Weights of a small mixture-of-experts language model, trained from scratch on English Wikipedia: 13.3M parameters, 16 experts in each of 4 layers.
Below are experts of layer 2 (counted from 0) of a mixture-of-experts language model. Rows are named router (the router's row for the expert), up (a neuron's input weights, with its number), down (a neuron's output weights, with its number) and show model dimensions 40-79. Each number is 128 + 24 x the weight over its row's rms, rounded and kept within 0 to 255.
After each expert's rows: "gets" lists some tokens that make up at least twice as much of what it gets as of all text; "mostly gets" lists some tokens that are sent to it at least half of the time. This comes from a sample of Wikipedia text that the model never trained on. Tokens count by the router's weight.

# expert 7
router [157 164 115 160 150 154 140 120 133 160 106 153 155 162  95 141 148 157 135  99 122 127 184 131 138 135 113  97 122  95 126 127 116 162 158  76  93 117 138  86]
up0 [ 93 149 118 147 119 136 132 147 161 122 153 178 142 110 110  91 143 156 153 100 163  90 145 133 145 128 120 119 132 172 122 109 176 138 139  99  94 156 138 139]
down0 [118 139 150 176 114 174 118 159 128 123  93 122 100 166 129 117 150 119 156 131 100 118  98 128 169 158 117  89 128 142 134 133 118 132 145 158 106 169 146 106]
up1 [138 149 117 125 131 168 118 127 123 154 145 123 100 153 139 120 106 107  96 103  78 138 122 142 166 100 116 105 131 151 113 128 142 146 141 152 169 125 164 146]
down1 [150 116 142 100 166 155 128 106 140  76 123 135 137 122 146 139 149 149 122 124 129 147  96 163 121 137 141 172 157  94 139 128 112 138 106 141 108 146 143 120]
up2 [143 117 127 118 137 151 142 132 105 118 176  95 140 128  99 158 114 102 133  93 156 165 112 125 139 116 111 111 133 132 128 139 147 126 105 141 115 121 115 101]
down2 [106 129 105 103 179 126 166 137 129 128 101 137  81 165 143 117 118 124 107 115 161 146 156 121 125 126 186 127 165 113 146 137 123 123  88 165  71 100 127 144]
up3 [145 119 121 141 139 168  69  94 123 133 140 149 129 136 146 121 158 131 144 105 144 138 179 123 157 149 108 128 101 121  84 175 135 117 143 100 106  58 138 148]
down3 [166 164 102 112 138 144 184 115 164 136 120 119 135 141 103 141 157 154 139 135  81 117  99  88 117 118 156 177  60 122 131 125 108 118 130 113 125 126  66 127]
gets: " the", " The", "The", "A", "==", "In"
mostly gets: "The", " the", "In", " However", "==", " This"

# expert 3
router [154 104 134  83 145 131 171 120 136 116 119  97 114 123 144 132 137  93 154 152 107 104 153 120 134 151 139  95 130 138 138  97 136 176 126 102 152 152 130 149]
up0 [112 123 128  75 157 102 130 143 118 112 135 145 124 149 124 150 139 124 136 120 129 113 153 120 165 145 149 158  80 115  99 103 135 140  82 157 153 147 125 159]
down0 [123 118  96 148  82 180 120 137 153 128 111 138 159 147 141 112 100 118 125 139 116 114  43 123 115 157 127 117 155  97  69 111 119 128 130 124 119 164 101 112]
up1 [146 136 120 106 157 102 117 123 116 165  87 107 150 124 131 144 121 147 128 136  79 120 127 134 110 146 156 139  88  80 145 157 138 134 156 165 124 114 104 176]
down1 [150 140 146 125 173 126 136 129  99  79 137 138 196 135 138 117 164  79 124  77 142 129 140 115 132 103 147 114 130 134 112 133  94 130 120 130 108 124 120 111]
up2 [158 151 113 110 139 125 175  80 115 126  99 131 183 147 109 126 147 115 113 141 131 129 169 121 128 136 150 116 134 156 133 110 175 125 117 110 119 116 134 136]
down2 [ 97 108 109 164 125 121 122 107 155 121 173 129 153 136 104 133 155 111 122 133 152 122 102 115 140  97 139 128 139 111 127 132 117 107 157 128 167 107 128 105]
up3 [ 79 107 128 139 159 162 152 113 158  80 114 128 105 122 143 123  61 126 138 114 122 121 150 112 150 153 116 167 108 155 122  66 143 178 159 137 129 114 132 131]
down3 [136 123 157 160 132 149 151 159 137 133 135 140 103 121 128 117 118 168 174 125 104  91 142 113 146  82 157 126 139 162 137 117 111 131 130 139 120 103 104 149]
gets: "ac", "un", "ut", "ro", "o", "ap"
mostly gets: " mov", " app", " j", " cap", " commun", " com"

# expert 14
router [124 122 109 130 115 180 129 128  90 112 113  88 121 123 109 139 135 122  85 100 139 148 120 123 105 126 113 130 123 106 111 116  90 121 115 112  94 151 170  93]
up0 [167 135 141 166  99 111  99 137 132 134 142 143 106 139 101 108 123 150 167 141 150 120 119 100 122 103 125 106 175 169 118 137 149 142 160 145 118 142 155 124]
down0 [127 129 100 177 105 135 126 146 117 158  96 118 118 137 112 120 150 114 104 175 155 121 154 117 152 122 129  96 130 177 141  92 119 119 144 127 119 143 107 131]
up1 [122 134 112 103 162 132  94 121 167 120 160 134 153 139 140 115 116 133 139 118 131 152 100 151 172 126 158 147 107 154 134  84 124 132 105  78 119 175 174 139]
down1 [137 169 150 134 114 169 107 129 137 125 113 155 141 154 141  81 178 168 123 151 194 116 148  93 158 154 118  77 120 118 114 124 140 142 138 147 120  93 145 144]
up2 [ 97 137 175 127  92 117 145 134 128 119 104 132 130 123 147 113 109 102 145 148 134 126 100 141  89 176 118 124 153  96 116 161 156 132 163 107 144 117 139 138]
down2 [148 103 119  82 110 137 104 140 163 133 103 117 145 111 135 149 126 102 147 162 140 133 103 119 127 101 156 183 147 148  91 163 131 122 149 145 146 124 158 105]
up3 [121 120 109 124 105 102 130 116 117 101 124 109 124 160 119 123 138 116 119  92 123 131 132 124 144 126 158  54 125 139 136 152 114  84 156 136 106 116 109 159]
down3 [ 66 143 134 133 156 134 127 160 111 115 130 150 150  91 103 106  98 144 125 176 141 138 155 141  91 122 119 155 138 127  98 141 143 159 113 127 156 150 139 114]
gets: " |", ":", "|", ";", "-", "\n"
mostly gets: "|", " |", ":", "):", " —;", "="

# expert 1
router [112 156 125 141 125 141 120 129  66 116 167 174 140 120 125  83 123 149 135 117 120 111 118 143 114 143 137  91 149 126 129  96 124 138 152  89 135 152 171 153]
up0 [141 162 114 107 114 125 126 124 160 146 110 117  97  91 116 130 129 146 112 155  95 165 129 188 159  96 138 122  97 148 174 157 125 154 114  97  89 129 169 132]
down0 [110 124  93 110 101 122 125 152 152 150 154  78 141 169 175 147 146 126 109 134 125 103  89 130  99  96 154 119 123 184 156  95 124  86 126 124  89 132 159 122]
up1 [152 119 145 148 116 149 156 127 130 125 133 107 118 144 124 116 166 164 135 130  90 159 154 142 116 162 173 158 125 109 117 141 120 129 117 119 115 127 122 136]
down1 [101 160 182 159 144  84 126 146 153 124 118 124 120  99 120  99  92 119 107 139 157 112 131 131 124 146 130  84 131 118 126 124 145 148 131 160 125 131 112 125]
up2 [125 144 126 172 135 126 121 127 147 157 137 126 147 149 119 140 104 175 100 156 152 115 203 131  89 155 127 128 125 140 153 145 136 108 148 123 139 135 106 119]
down2 [154 175 111 176  82 114  86  90 147 142 108 131 117 152 128 154 109 170 102 150 134 128 131 124  76 123 120 120 108 106 148 127 131 114  98 133 127 131 129 103]
up3 [ 51 108 170 100 110 125 133 121 117  98  99 149 145 108 117 119 110 174 128 137 134  76 117  92 125  89 129 128 131 144 144 100 122 131 118 117 149 151 121 129]
down3 [ 80 119 100 116 116 103 182 159 156 159 123 132 160  98 133 111 141 205 110 161 123 108 130 136 108 114 128 137 127 143 116  86 108 145 142 156 109 169 126 123]
gets: "s", "ation", "ers", "es", "ion", "ies"
mostly gets: "ents", "ities", " design", " life", " series", " success"

# expert 15
router [120 160 125 166 131 144  91 143 146 120 171 105 144  94 138 134 135 163 122 123 101 123 117 120 158 125 143 138 116 140 154 127 129 148 200 109 108 167 155 124]
up0 [ 90 148 143 123 122 155 149 154 147 141  98 113 133 113 152  90 105  94 131 131 115 166 122 163 165  79 137 129 153 112 158 140 124 103 125  78  87 170 166 126]
down0 [165 106 108 112 150  78 143 119  99 122 112 106 121 126 169 116 139 112 152 147  80 116 112 129 125 147 143 152 136 101 111 141 101 137 131 133 131 124  95 107]
up1 [129 153 150 164 118  68  85 109 151 152 149 132 130 113 101 135 121 127 109 104 124 147 143 110 141 115 128 103 113 147 154 143 175 169 172 152  91 131 104  89]
down1 [136 127 128  98  96 139 132 156 149 153 141 149 116 133 115  84 194  79 139  88 126 113  94 150 128 136 130 125  92 172 132 149 121 138 110 161 154 153 108 110]
up2 [143 140 136 116 125 101  86  92 107 179 146 111 120 116 112 130 132 101 138 112 168 135 129 127 165 127 163  99 138 118 153 110 142 125 133 142 124 134 184  98]
down2 [160 156 135  71  97 135 134 140 132 106 125 169 103 155 164 163 110 163 130 132 111 165 158 161 100 145 106 154 148 153  69 107 138 122 119 128 100 122 116  82]
up3 [110 127 114 152 141 127 106 135 123 167 118 173 103 157 131 158 143 162 119 135 112 136 134 108 132 163 149 129 113 104 127 109 108 147 133 110 144 138 115 165]
down3 [106 150 112  89 149 129 118 151 119 117 126 137 188 128 104 162 128 109 142  92 113  96 123  94 127  90 105 113 141 172 152 164 129 143 129 104 129 112 148 110]
gets: "a", " F", "f", "i", " f", "o"
mostly gets: " f", " F", " def", " inv", "-f", " eff"

# expert 11
router [154 162 129  93 116 133 146 120  89 131 100 121 127 138 121 161 112 102 151  86 125 136  99 150 128  88 151 139 119 112 162 128  91 129 126 136  87  99 126  95]
up37 [ 91  95 132 122 146 122 115 105 132 146  90 138 115 151 148 133 105 116 146 131 164 144 148 110 137 119 135 160 117 135 144 118 105 114 122 120 138 125 131 141]
down37 [137 199 129 133 129 105 123 126 171 143 102  69 153  81 108 106 162 148 118 165  91  83  79 143  96 112 161  96 115 122 139  93 172 180 114 134 114 136 130 127]
up38 [127 129 163 108 126 163 141 136 118 151 132 112 134 142 167 103  98 155 128 139 125 152 153 123  93 162 120 103 167  91  89 134 114 135 119 124 169 145  95 119]
down38 [148 103 127 112 120 118 164 124 132 105  98 103 114 123 113 169 121 102 123 135 129  76  96 116 115 125 135 143  82 109 184 144 119 143 132 127 117 110 106 148]
up39 [149 111  56 129 105 121 145 137 123 144 125 148 116  71 104 108 116 137 109 125  68 156  78 118 117 111 101  97 128  98 136 125 119 146  94 141 139 146 107 121]
down39 [129 134 130 121 103 103 129 141  66 127 126 100  96 111 131 122 116 157 157 135 151 137 126 106 122 137 171 131 160 132 159 155 127 108 163  81 110  76 122 177]
up40 [ 98 115 151 107 119  85 109 117  92 124 140 102 143 141 121 128 140 109 105 153 155 133 138 154 113 140  92  93 172  94 157 143 110 130 123 123  95 109 121 104]
down40 [161 164  90  79 132 143  90 103 126 152 102 159 105 116 181 161 119 155 112 125 113 123 103 125 125 111 146 138 119 141 100 102 160 134 150 112 152 153 132 123]
gets: ",", " and", " that", ")", "–", "),"
mostly gets: " and", ",", " which", " who", "),", " but"

# expert 9
router [104 150 119 120 145 152 136 186 156 126  84 139 133 136 128 123 123 156 155  72 120 110 111  98 156  58 153 131 113 127 116 143 108 195  98 133 129 148 142 124]
up0 [131  91 188 101 129 167 155 129 142 184 118 185 171 140 107 137 133 110 110 118 134 159 115 150 142 117 163 144 145 125 124 102 100 154  65 123 121 151 122 145]
down0 [164 131 102 115 125 131  96 168  71  65  81 107 136 155 107 129 146 125 105  94 145 110 138 123 110  93 168 125 162 145 142 116 119 144 116 133 109 140 102 141]
up1 [133 169 113 110 115 110 152 146 147 145 107 183 151 178 154 124 140 128 108 129 101 159 117 112 121  83 149 129 125 130 172 101 114 145 142 160 174 126 161 124]
down1 [149 153  71  93 143 121 118 121 148 136 137 109 136 167 133 145  98 135  73 131 112 147  99 147  66 144  96 123 112 144 138 125 158 114 122 103 101 115  97 148]
up2 [159 125 110 116 128 134 198 124 158 125 128 138 142 130 104 137 143 114 136 124 148 113 110 131 142 104 122 163 140 122 148 159 130 162 107 115 131 103 104 112]
down2 [143 148 114  88 148 128  84 104 161 125  84 142 129 155 156 105  75 106 121 134 158  89 122 109 140 109 129 167 111 147  84  99 152 138 154 138 150 157  85  95]
up3 [136 161 129  92 155 142 108 132  94  77 120 119 150  99 128 113 130  95 130 150 172 113 131 135 105 116 173 141 114 151 126 135 166 138 189 101 131 113 151 156]
down3 [ 97 150 103 108 121 107 169 146 126 143  77 107 111 132 109 145 105 127 162 108 101 160 163 141 118 150 106 112 116 155 164 110 107 121 120 131 168 129 148 159]
gets: "on", "b", "ou", "he", "re", "ri"
mostly gets: " Be", " I", " Jo", " Lou", " She", " describ"

# expert 13
router [132 187 107  75 143 148 115 109 109 156  90 101 127 129  63  97 120 124 116 134 124 138 135 138 144 127 106 102 156  82 134 134 137 115 139  99 121 163 151 114]
up0 [111 112 124 110  51 159 113 117 159  91 102 115 165 103 126 147 154  96 126 118 126 103 134 157 115 123 132 145 151 145 140 117 110 111 140  98 114 118 136  80]
down0 [119 151 118 160 114  84 126  92 123 119 158 139 141 120 115 126 114  83 117 138 126 182 157 121  56 116 106 173 131 128 153 127 118  86 116 105 134 151  98 109]
up1 [111  91 131 111  94 126 126 166  88 120 126 112 152 112 148 113 144 144 146 123 158  75 129 117 147 119  78  96 150 115 170 100  96 115 125 136 109 126 130 121]
down1 [119 124 115 115 132 132 125 161 112 121 138 143 141 123 102 138 129 160 131 119 124 123 188 129 142 136  92 156  97 176 111 123 172 137 146 126  91 152  88 138]
up2 [134 109 151  96 138 151 108 140 147 105  79 161 171 142  94 149 138 136 134 143 141 111 136  81 129 159 139 114 119  82 111 123 113 147  92 120 141 166 123 132]
down2 [ 97  95 136 136 127 155 168 134 124 145 111 111 120 147 130 119 102 113  86 133  87 169  90 134 128 159 134 130 104 141 150 154 103 147 132 125 145 128  97 119]
up3 [ 83 179  91 105 131 162 165 188 134 110 141 153 138 164 131 118 112 145 112 136 111 147 109 147 143 168 106 148 135 136 133 128 110 159 111 142 166 164 147 110]
down3 [ 86 122 116 129 131 139 149 130 162 152 164 122 132 171 170 123 127 123 144 139 173 135 113 148 158 150 128 110 121 124 124 149 121 156 183 162 140 185 161  86]
gets: " ", " (", " |\n", ".\n\n", "\n", "\n\n"
mostly gets: " |\n", " (", ".\n\n", " ", "\n\n", " |\n\n"

# expert 8
router [130 160 126 115 155 171 123 120 147 138 111  97 125 150 143 114 109 160 143 121 134 103 134 127 140  80  99  30 166  87 137 106 131 107 134 124 126 116 113  84]
up0 [133 124 114 131 103  88 101  88 115 136 141 121 173 139 142 116 120 120 103 152 121 148 114 141 112 146  98 166 149 129 117 143 131 104 144 118 136 136  90 141]
down0 [138 114 110 142 141 103 127  91 131 177 118  97 177 163 114 151 138 142 106 129 103 132 175 113 127 126 125 131  90 194 157 123 112 115 120 177  95 132 132 119]
up1 [149 133 153 118 126 113 159 122 125 134 112 135 109 142 150 114  93 125 130  69 134 141 142 124 132 110 114 143 137 158 124 103 167  86 143 139 119 163 135 167]
down1 [113 141 145 136 118 101 106 115 136 171  90 144 119 115 144 149  80  93 153 162 137 133 159 146 140 133 126 122 115  83 114 128 158 103  99 178 123  93 120 147]
up2 [ 94 113 120 117 145 140 115 110 109 157  83 124 165 164 124  98  85 171 140 156 105 113 145 130 152 119 154 126 167 166 134 181 104 117 114 111 100  92 142 126]
down2 [143 107 110 132  92 118 103 133 125 119 135 156 100 142 137 123 153 127 127 155 130 101 137 105 128  90 126 159 117 103 126 175 182 130  85 139 134 174 116 129]
up3 [107 130  91 105  98 198 125 120 118 172 128 129 170  84 133 159 164 122 111 109 193 123 127 101 122 104  99 125 128 107 134 111 160  98 139 117 120 132 162 155]
down3 [133 145 108 142 130 149 161 148 122 120  93 110 128 140 135 108 112 174 112 144 161 104  88 135 138  98  89 115 114 102 112 148 149 131 117 140 111 144 149  87]
gets: "an", "in", "is", "en", "ar", "us"
mostly gets: " dis", " Man", "an", " min", " Alex", " Mal"

# expert 4
router [152  97 161 139 128 108 103 137 134 133  95 149 157 146 126  93 122 121 124 130 128 110 171 120 117  69 130 117 119 118 111  96 118 151 144 116  94 177 130 106]
up0 [166 152 146 154 167 140 125  85  93 102 109 142 110 104  59  96 120 137 170 143 109 128 151 181 140 149 137 124 123 130 140 155 129 141 125 123 135 154 122 129]
down0 [136 164  98 113 126 143 164 155  92 101 135 126 126 101 123 165 148 133 108 134 118 145 105 114 116 127 146 154  82  95 104 100 139 126  86 141 170 115 121 159]
up1 [104 111 126 102 115 106 150 132  98 151  90 101 138 134 170 120 128 135 108  92 124 138 136 118 144 113 172 131 139 118 133 123 108 148 120 125 127 134  96 156]
down1 [ 92 125  87 114 167 127 140 114 133 126  80 102 108 122  79 166 128 118 151 140 150 106 122 127  81 128 116 133 103 119 143 117 145 114 105 116  84 145 149 176]
up2 [140  99  83 166  83  84 157 149 108 125 135  78 107 118 140  94 142 137  95 124 108 124 102 104 144 121 137 134 161 157 138 122  95 168 150 140 142 120 130 169]
down2 [175 100 139  99 135 124 136 125 101 133 119 119 119 130 156 159 101 127 107 147 128 154 113 136 129 130 125 113 119 144 135 130 153  95 134 125 128 127  68 105]
up3 [175 156 158 145 140  93 153 168 153 143 140 123 130 122 140 111 129 134 131 124 128 159 149 104 107 174 123 152 124 118 153 102  89 136 119 126  83 106 124  97]
down3 [ 80 141 113 130 127 129  80 113 111 131 142 140 145 137 130 117 131 115 122 150 156 105 106 109 115 103 127 135 143 117 142 152 126 110 145 136 115 107 155 144]
gets: " a", "ed", "ing", "ly", " re", " one"
mostly gets: " a", " re", " first", " one", " two", " only"

# expert 10
router [ 96 116 128 128 118 133 163 141 102 121 124 162 115 153 157 129 106 133  49  76  96 146 114 153 135  89 137 136 125 111 129 148 107 105 110 125 136  83 120 159]
up0 [181 127 113 152 131 186 118 118 137 135 164 132 107 157 113 121 166 108 110 153  93 127 142 116 111 118 143 175 117 152 124 120 176  72 112 123 136 149  81 140]
down0 [145  80 108 109  93 167 146 134  95 123 146 111 102 151 181 106 101 127 147 125 139 174 112  96 125 125  97 116 157 129 139 116 150 142 118 137 154 113 108 107]
up1 [131 107 168 136 164 163 136 148 150 162 122 168 119 134 112 122 108 149 132  84 118 160 158 136  95 112 128 100 135 104 121 153  94 145 118 103  72  60 103 146]
down1 [107  94 138 141 160  97 107 168 118 119  99 136 157 141 127 162 151 104 111 152 102 113 116  85 108 151 123  86 108 185 131 150 154 122 114  83 139  97 143 126]
up2 [104  97 128 105 159  99 157 138 147 138 118 129 125 150 111 129 123 142 130 136 120 129 143 122 175  98 155 123 105 128 121  77 121 128 124 145 119 115 128 121]
down2 [164  50 118 148 151  99 154 129 136 129 126 136 108 157 149 123  95 116 147  87 121 127 143 135  94 112  85 160 111 172  99 138 109 138 129 130 149 143 122 125]
up3 [132 116 168 137 150 115 103 135 128 142 144 138 123 150 140 126 125 151 115 145 142  86 131 149 110  81  96 111 128 122 114 126 127 135 126 109 139 125 117 104]
down3 [166 117  98 112 141 141 128 132 146 144 114 175 143 159 131 106 117 125 134 142 140  90 123 102 122 119 122 101 161 162 144 143 165  94 113 141 161 129 142 117]
gets: "or", "ist", "w", "el", "ol", "ust"
mostly gets: " Car", " Col", " col", "istor", " ord", "ust"

# expert 12
router [119 163 149 101 137 144 114 120  81 164 101 136 116 119  82 133 147 124  67 119 146 148 106 118 130  92 135 113 169 138 161 132  82 149 179 102  71 138 133 122]
up0 [123 138  93 114  90 144 139 158 143 133 152 138 141 134 127 111 142 117 164 150 159 162 134 122 156 149 134 120 122 137 146 116 147 136 123 147 125 161 123 163]
down0 [143 125 142 140 144 124 127 154 133 121 134 115 135 144 134 116 127 148 168 161 102 116 128 121 118 113 106 160 136 102 118 113 122 118 115  94 103 115 111 102]
up1 [140 168 136 113 137 138 182 123  92 138 154  98 158 109 174  94  91 124 123 125 152 114 157 113 110 118 145  91 128 112 135 149 124 134 118 126 119 134 140  98]
down1 [ 91 122 105 145 140 116 105 128 167 105 110 154 122 115 129 133  99 121 130 127 128  85 101 162 123 165 170 137  87  70 108 120 126 126 138 137 106 116 139 132]
up2 [ 60 162 143 143 160  99 144 101 127 146 137 140 134 158 118 141 176 124 110 151 184 125 137 135 121 108  93 106 135 122 142 139 170  96 154 160 140 127 117 121]
down2 [101 150 140 115 102 114  86 108 120 146  94 142 136  66  91 119 132 133 122  74  80 134 161 153 119 143 122 138 113 140 158 141  91 189  94 107 131 130 112 125]
up3 [163 110  91 124 146 139 139  92 105 116 102  79 116 152 108 143 136 124 154 146 104 168  93 143  91 149 114 105 112 108 142 157 142 110 138 157 121 121 141 151]
down3 [192 100 122 106 106 120 106  87 138 126 129 126  73 145 107 127 115 148 161 130 123 160 115 103 135 133 139 129 115 136 144 152 123 133 117  98 138 154 167 125]
gets: " of", " in", " to", " was", " for", " by"
mostly gets: " by", " with", " is", " of", " was", " for"

# expert 6
router [129 151 138  76 127 130 161 140 101 137  99  95 121 156 134 122 145 133 155 120 137 145 123 167 128 114 132 110 133 107 170  92 143 124 107 132 105 164 143  87]
up0 [156 168 153 104  94 126 131 111 108 155 137 150 126  65 143 127 103 112 108 132 110 109  49  97 149 101 176  96 157 121 146 136 116 127 112 152 160 116 113 168]
down0 [179  87 114 152 155 113 132 126 112 102 133 115 122 132 126 149  96 140 161  84 165 131 121 132 137 125 111 154 115 167  95  88 147 135 115 107  81 158 171 110]
up1 [114 106 110 132 104 142 181 132 101 103 158 143  91 143 146 133 123  91 113  82 110 119 119  81 158 143 141 113 106 136 160 103 124 129 133 121  98 120  76 151]
down1 [153 131 178 154 157 163 131 131 152  82 163 133 118 109 154 141 135 132 101 148 128 118 128 156 167 105 144 146 153  92 110 126 149 143 152  89 161 145 168 148]
up2 [109 101 147 174 131 117 144 143 116 139 122 112 140 119 138 108 147 103 164 124 103 141 141 172  75  90 132 126 142 153 147 179 106 134 170 140 142 123 130 125]
down2 [106 141 138 140 153 144  87 160 138 108 141 155 116 131  86  66 161 144 144  71 145 162 122 131 142 104 160 104 162 153 103  96 102  81 143 166 164 128 151 128]
up3 [166 158 140 128  87 125 162 147 135 109 175 165 136 108 120 103 100 116 105 145  98 118 117 164 132 159 131 147 171 139 129 158 126  94 112 170 139 126 106  94]
down3 [135 130 124 126 183 146 124 145  84 121 132 114 159 149 114 158 156 127 131 147 154 156 122  94 147 128 123 134 105 152 111  84 125 158 108  88 112 149 133 125]
gets: ".", "1", "2", "0", "3", "6"
mostly gets: "\".", "15", "37", "10", "40", ".\""

# expert 2
router [128 175 127 147 131 143 141 157 118 107 148 102 190 134 124 138 116 161 103 135 144 134 107 148 145 147 123 135 115 127 106 130 130 155 128  92 130 141 139 109]
up0 [154 172 145 107 154 134 152 139 144 137 101 116 135  91  99 113 176 139 138 121  87  94  90 129 123 165 144 134 158 119 179  87 119 121 170 121 153 160 131 117]
down0 [108 105 137 117 135 139 147 138 105 129 131 131 145 135 157 140 130 162 171 144 177 132 117 162 134 107 151 119 166 112 132 106 114 147 105 115 117  61 158 115]
up1 [129 134 175  99 168 136  97 148 134 119 169 164  97 165  99 112 130 105 132 112 124 136 138 124  89 148  99 102 167 126 145  95 120 145 133 140 149 106 148 160]
down1 [127  99 126 102 148 114 141 131 147 120 131 117 117 139 154 106 165 132  95 122 150  60 117 169 134 104 153 146 146 123 127 176 145 127 141 133 131 158 105 132]
up2 [ 83 169 114 146 116 127 118 145 141 133 140 136 127  93 127 118 132 124 150 116 118 145 142 125  50 144 137 100 149 144 108 171 109 124 131 165  95 141 149 135]
down2 [127 136 127 136 184 133 104  87 141  82 104 133 108 136  93 131 123 160 115 136  97 131 160 158 151 138 104 129 120 106 203 125 131 125 130 120 141 119 129 179]
up3 [115 153 139  84 144 138 138 128 157 108  91 119 113 104 139 116  90 123 161  98 136 125 113 153 123 109  92 125 113 120 103 136 131 143 138 180 107 127 182 131]
down3 [162 124 121 131 114 143 119 140  85 126 122 104 153 123 117 128 131  98 176 199 119 134 139 119 133 151 172 116 117 177  89 153 131 175 106  98 148 148 126 133]
gets: " C", " B", " c", " M", " D", " P"
mostly gets: " D", " M", " C", " G", " p", " m"

# expert 0
router [122  95 119 130 183 134 173 151 117 147 118  95 140 123 118 141  79 156 140 143 111 188 169 143 131  97 127 126 117 127 158 146 121 160 116 116 128 132 160  69]
up0 [141 117 150  91 143 134 140 126 101 152 175 113  99 142 115 160 110 158 137 141  92 117 124 131 155 144 126  68 112 148 116 142 150  84 147 108 150  87 144  74]
down0 [128 159 115 134  88 100 144 137  95 127 155  92 101 125 108 119  98 115 150 137 138 110 130 144 162  98 110 133 104 146 133 160  98 139 126 136 141  89 134 132]
up1 [133 127 150 130 146 123 173 135 136 155 116 134 131 100  83 124 134 140 134 138 143 134 108 190 117 117 182 123 121  74 136 124  97 146 100 142  69 146  98 107]
down1 [125 103 160  89 152 136 123 118 132  88 129 111 142 177 126 164 144 123 106 139 125 161 160 103  96  89  73  81 144 121 131 105 176 133 153 121 161 126  89 104]
up2 [111 182 109 156 133 127 108 160  98 111 151 126 143 105 126 142  71 142 115 147 159 186  97 113 148 103 157 133  93 101 123 131 149 161 130 140  64 129 144 131]
down2 [110 161 136 146 141  91 142  89 125  77 132  96 105 113 151 109 125 119 127  96 127  99  83 163 146 147 126  78 120 126 127 121 135 109 130 121 128 179 144 109]
up3 [ 95  82 123  89 169 102 169 140 128 143 157 161 135 112 109 108  86 151 105 142  96 142 150 134 150  97 139 145 130 119 176 107 114 154 141 113 141 128 187 141]
down3 [ 96 131 104 131 132 138 132 105 106 112  99  94 151 141 125 149 126 122 128 169 126 102 131 132 145  94 126 126 138  99 136 160 168 126 144  93 149 110 128 160]
gets: "st", "est", "ir", "ig", "id", "r"
mostly gets: "st", "ir", " Gr", " Christ", " Sh", " inst"

# expert 5
router [158 107 121 132 172 161 121 122 124 148 176  81 125 106 186 137  84 121 131 136 161 111  99 121 124 148 119 137 186 112 139 107 135 143 132 119 141  92 188  75]
up0 [108 156 121 102 132 147 182  86 165 141 127 161 123 127 135 166 133 142 125 143 160  92  99 135 140 119 136  70 168 162 151 126  84 135 186 150  96 137 181 141]
down0 [172  93 115  77 139 132  96 140 130 121 167 133  91 147 134 147  55 153 147 156 130 168 107 121 136 132 166 134 138 128 149 169 130 121 184 117 113 156 134 132]
up1 [ 94 104 179 136 102 143 143 140 120  98 116 113 138 136 136  95 106 133 108 144 135 126 185 142 100 153  78 114 134 131 105 139 148  90 132 126  94 119 140 120]
down1 [117 138 157 192 102 166 133 143 156 130 128 134 114 102 108  83 138 124 127 117 131 133 166 136 143 139 150 114 121 139 137  93 127 137 139 131 128  98 143 142]
up2 [149  92 169 114 124 113 150 108 112 181 125 118 140 149  92  99  88 129 142 145 110 124 126 156 150 105 124 130 156 138 117 111 146 141 155 150 167 129 128 111]
down2 [129 122 109  77 120 160 109 151 140 127 151  99 126 217 151 174 118 153 125 130 145 143 112 123 124 142 138 118 147  68 131 127 141 120 112 133 141 126 134 139]
up3 [153  99 169  78 124 150 160 105 156 141 142  75 122 180 122 138 126 109 105 107 174 141 135 144 165 162 171  87 121 101 166  87 125 153  84 132 143 100 103  71]
down3 [143  98  99  86  80 111  93 135 105 143 128 137 108 108 122 140  99 117 127 143 141 139 133 126 112  97 170 142 150 111  98 144 151 109 111 132  86 109 133  89]
gets: "y", "A", "ry", "way", "ey", " O"
mostly gets: " film", " team", " World", " album", " school", " play"